Weights of a small mixture-of-experts language model, trained from scratch on English Wikipedia: 12 layers, 22.4M parameters.
Below are experts of layer 4 (counted from 0) of a mixture-of-experts language model. Rows are named router (the router's row for the expert) and show model dimensions 0-127. Each number is 128 + 24 x the weight over its row's rms, rounded and kept within 0 to 255. Numbers have three digits each.
After each expert's rows: a language model's description of what the expert responds to. This comes from a sample of Wikipedia text that the model never trained on.

# expert 10
router:129078113108126127117081139132150142114146121182166121170130160140076124143102117130148155146155130165136157138120163138158101108106134112165112125137111148121105103126122126113123170129130128137135152102133140087131122160109160141094169110154136131164108101152133147093122160111099096147130124141153174148080144111133122154166151104159070159102161134126107168121141131121070113159139
What it handles: Determiners like the, a, his, their, its, usually after prepositions such as of, in, to, as in "to the council".

# expert 30
router:110098116098137121141136123106114183165149108143154177107128112099123076163133117113106177115140156159121180140107170146142130138137106118171158162108102133118127145100100137152094130124113105133104112097141126107134127096121168152135161090144161125146103132124138145125141148098147114117130191121138141159086128111160115120141153118153103161142129113135096167123143135096123094194121
What it handles: Later words of organisation, team and institution names, such as University, States, World Health Organization, Fine Arts, New Jersey Devils.

# expert 27
router:152112097100112098126105143154139177118138117145160177146103121133098131151122114115129154108115122170163155137083131153140116112127116112119139161077107164161149138108117149144138164118116169157103116108113123124133092141113163189092126116155173122163134121126139176085120158089137135124133152132160169146112120127116088153157152130126092184108147136101101124155132119139102097142134
What it handles: Final pieces of non-English surnames and words, often Slavic, Japanese or Spanish, such as Wozniack-i, Siukay-ev, Ramire-z, Kawaram-achi.

# expert 4
router:152115131109097113139105191096141123146129107142155135147100130107123118153107120098140152132129164158132133138049152143147127104084118111122170143136124141146118118122093105162107134155110121146104115108140130102125113149115124182124151132139135178130141109172133164092134160073124127134138150136146164153126136118179089113151111127147076142109139143130091140135127154132062113148164
What it handles: Word pieces in the middle of longer words, especially scientific or Latinate terms, such as cater-p-illar, theor-et-ically, unoff-ic-ially.

# expert 9
router:114111144097058095123091147139145135146126096154149165131115156097117097138105130124160130101116116113144120128120142168131100130133139125141133154113120129159141122091128143159119162120109159122117131143142153101131120117144165171107179128125139153144137108159140154124187180102110127132143170121180185200115160143140118104144096130139100136080124119131103122154140144120141109164148
What it handles: Prepositions linking a preceding noun or verb to its object, especially of, in, to, from, as in courtesy of, away from.

# expert 26
router:158103140098122114141111166116101129130109076144105128147090172085099124137102117154146124095127145173137146139100128114158140130106107119143148192082105148132147112118129130151121165153155142130142167128143129086088115160128118126091184097125165131175116144130138163103145141094105158132123151124170152169120129131124077114115138102115112146098145107086092151126115147115102122137114
What it handles: Commas, conjunctions and relative words that open a new clause, e.g. that, which, who, when, but, and "For example,".

# expert 21
router:146075116117132125105100117112143177125116102144145132138105155118110087157128139110107161130139121164135127132073153172138090143126123074114152143086101124130129127071119115141101126147108116138114112136135117124109106149125156160126135114146157118136101147171136150131148181110134095108129180139164146202083118127172083128140124100141082132122138136110111142111152138088114110141121
What it handles: Single capital letters inside acronyms, initials, coordinates and codes, such as ABS-C-BN, BTN, Rev W., F.C.

# expert 31
router:119064126107127097109095161114109146117130100183140169144097141098107130157092108130139120128122125128166164135087149162128104116121127088139171150110111140128125120110117127132115169148132153152103143138146154075133116122114165137119162092149147149142130107167179138097123146097117135133130153141146173167085129116138112126159154114138108166115157131122067135117168166121097117129134
What it handles: Newlines and hyphens before infobox headings like Personal information, plus "the" or "his" beginning noun phrases in biographies.

# expert 2
router:137119133115133108124106173109132130160129085184162166129109126131114117124137147142141122123125141129165151130070153173159089119139126129114159153117116126128105156081087115106131169130104148173134144105147117114124111170149135140138143132138163176176088146161145137091156170112110134150127137149157159140067122133157119157160157120118097155101097146114105140159145137131091140118111
What it handles: Word-final pieces like -ed, -ated, -ing and participles after was/to/is, e.g. overhaul-ed, assimil-ated, known, held, located.

# expert 22
router:121109130116153119137119129140147134127120074142128172137103143124105109171124099128127146107133163132138150134080134148129103096127128090145169152078091143153150140062131138131121140176139180120116134103124156094115107125124133140098161119139139127128093117142158154105134163087084102118127157165140156152124109101172076150169145107111101157119121177128101130146135143097122091132124
What it handles: Inner syllables of non-English personal and place names and non-Latin scripts, such as Boos(ura), Mag(da), Fer(re)ira, Thai letters.

# expert 8
router:137122116129108096118129135133129174133133083143124179152121148101116119136110095124134122109140135139129158156079144163149081093138136093120171141120101124161157112072127128142089152145134174144094115102123118087118099135094157131095138110135130143157107129160125169092121186104087098128131155155162143141134107131162076156142131115132119144108133166140103171130140132101132087142128
What it handles: Mid-word consonant pieces inside foreign or unusual proper names, e.g. Vol-ody-myr, Met-z, Bol-ly-wood, N-est-or, E-er-ste.

# expert 18
router:122123108087105108137105114125130132131105115155131109134096137115138140167109130123147179136171154125131146168084156144128090124118077060139162119088122143151142114115115139134141172154121108184115144141131166128107128129121159145122151093166137130152135113148179132121169166090145160126153151139146130144121135095165130124170154106116088156134135130147096149139155157108079120157143
What it handles: Short first pieces of a lowercase word after the or a, such as re, pre, ex, un, p, b, t.

# expert 14
router:121117120125161110114083128104157148149111081146119138120129147143115091126109114160126105102118155161182133113092148152127123160140103130163175142134078139142113152121127156143119155174095171180088148100148129140088125113102149139150164107125135147150128133167179124086166172122140118126104113135115133129114123085129093146116140125127120131087135178119115134159134121136101103147172
What it handles: Main and auxiliary verbs right after a sentence subject, mostly was, is, were, had, has, e.g. "Both photographs were taken".

# expert 12
router:125105117119110129117119143116123161151131101140149162160120152070112113146135091144133152140132168129138118164077147169138139117152118108121154164137107132127127107099114125166100133136153152188102114125121131098127096140141165170098146080139148161162100109121119163090130147084133108135109164136145154139091134123136069163140121097120124185123152164103102141095129124110119093150117
What it handles: Final pieces of English place, team and personal names, such as York, -ford, -ley, -ville, Dunferm-line, New-ry.

# expert 13
router:106076123121135113135112149107106141107112092166149143134082135146127124144097118141132118102163115154173145129108129159118133128107083101159153174120111164141138120095086136138136122123114141168132138115143129082131128145120118136135143113132181169129126141151142174112129146107118106126152176147140141189115120123173086166143152144134127174093112179147084118113135128078131090137130
What it handles: Closing parentheses, quotes, braces and percent signs, often in math, chemistry formulas or country codes, such as f(θ), (CHN).

# expert 28
router:134089124132134120148087154130143173121110124144143133151058146124123092148122113115147143149122147121162141123105153154169107134144096117170177136103120158135129131107100132133145133135100143145118128115142109113087121158140143136126164102136171147166113094123136142091149148116102133111113191132168176173124116126196093123122127127141102150141156139142083142125136142120107078173140
What it handles: Colons, semicolons and pipes after field labels in infoboxes and statistics tables, such as Time zone:, Language:, Games;.

# expert 0
router:132135112122123085133094179125104142119131131166143159097113158128113103130113135144158131109107113118136138112091126166148077147125093114155153124110099170146139116102120156090089129179124149149133147128150118103118139136122126140115137082157122121143074121153151164131153137081127133141124153115121158184097153082149111136159150134165120139108135176095104119122131139138080093181139
What it handles: Verbs and prepositions in opening definitions of films, albums, songs and bands, such as is, was, by, from, plays.

# expert 6
router:111109122098106116130085157123144114112112066162123137139072122129116126142112117119124146131144132133124130147079164151159116105085131106128166159095103122138111135115105116146118133173137124161103136126135147105105082158128131193113153120137140171160099116167140166116150150093130129145096159154175175131132142123163080111174132111107137130113130134124096151148139134127082111147156
What it handles: Word pieces and common word stems continuing a lowercase word, such as underto-ok, prov-oc-ations, sp-ider, plus table separator rows.

# expert 16
router:123121161121105122133115129122141167137131104152128141159099153117099113134099114172149123117118130175176137122093170142116116130104115064164148135083122167151133134112132128131096165156111138158125136109164125089096091145125136146118147103154140133168126121141164153122185158102078133148128161149128157167096127114153120139152129128118099154127151150141088149148161158113089093137160
What it handles: First word pieces of capitalized names and foreign words starting a word, such as Ch, Sh, Wal(z), Coll(ana), As(uka).

# expert 7
router:127075105132159090131113135149146139141159088160164179167091177099122122139119089147130110117103134171133155129112149171114103075137106121141157156112124146161115101121116101151139105165145138155120147135162121078127123134135116129124131100147156168131138095167137166132158154107101109161114147184133159141120098129123106096151156139131109139097131109119094130104134139113110110163110
What it handles: Commas, "and", "but", "or" and closing-paren commas that join clauses or list items, such as Game, and; 12,033.

# expert 15
router:102081119089117119119081156101136137123102075148133143156094172126124108151145136137164155127110135174124133127125122156129085120123089086128174122137137133153126150085122119142132154166126135142104112128132136097109137150112127193142148091165136132176129126122170172110159139116119142131130143115152169132115131105126105168124127091119092154139144133142057117116119172106121125163131
What it handles: Opening parentheses and other punctuation or math symbols before numbers or codes, mostly in tables: (, $, [, ^{, £.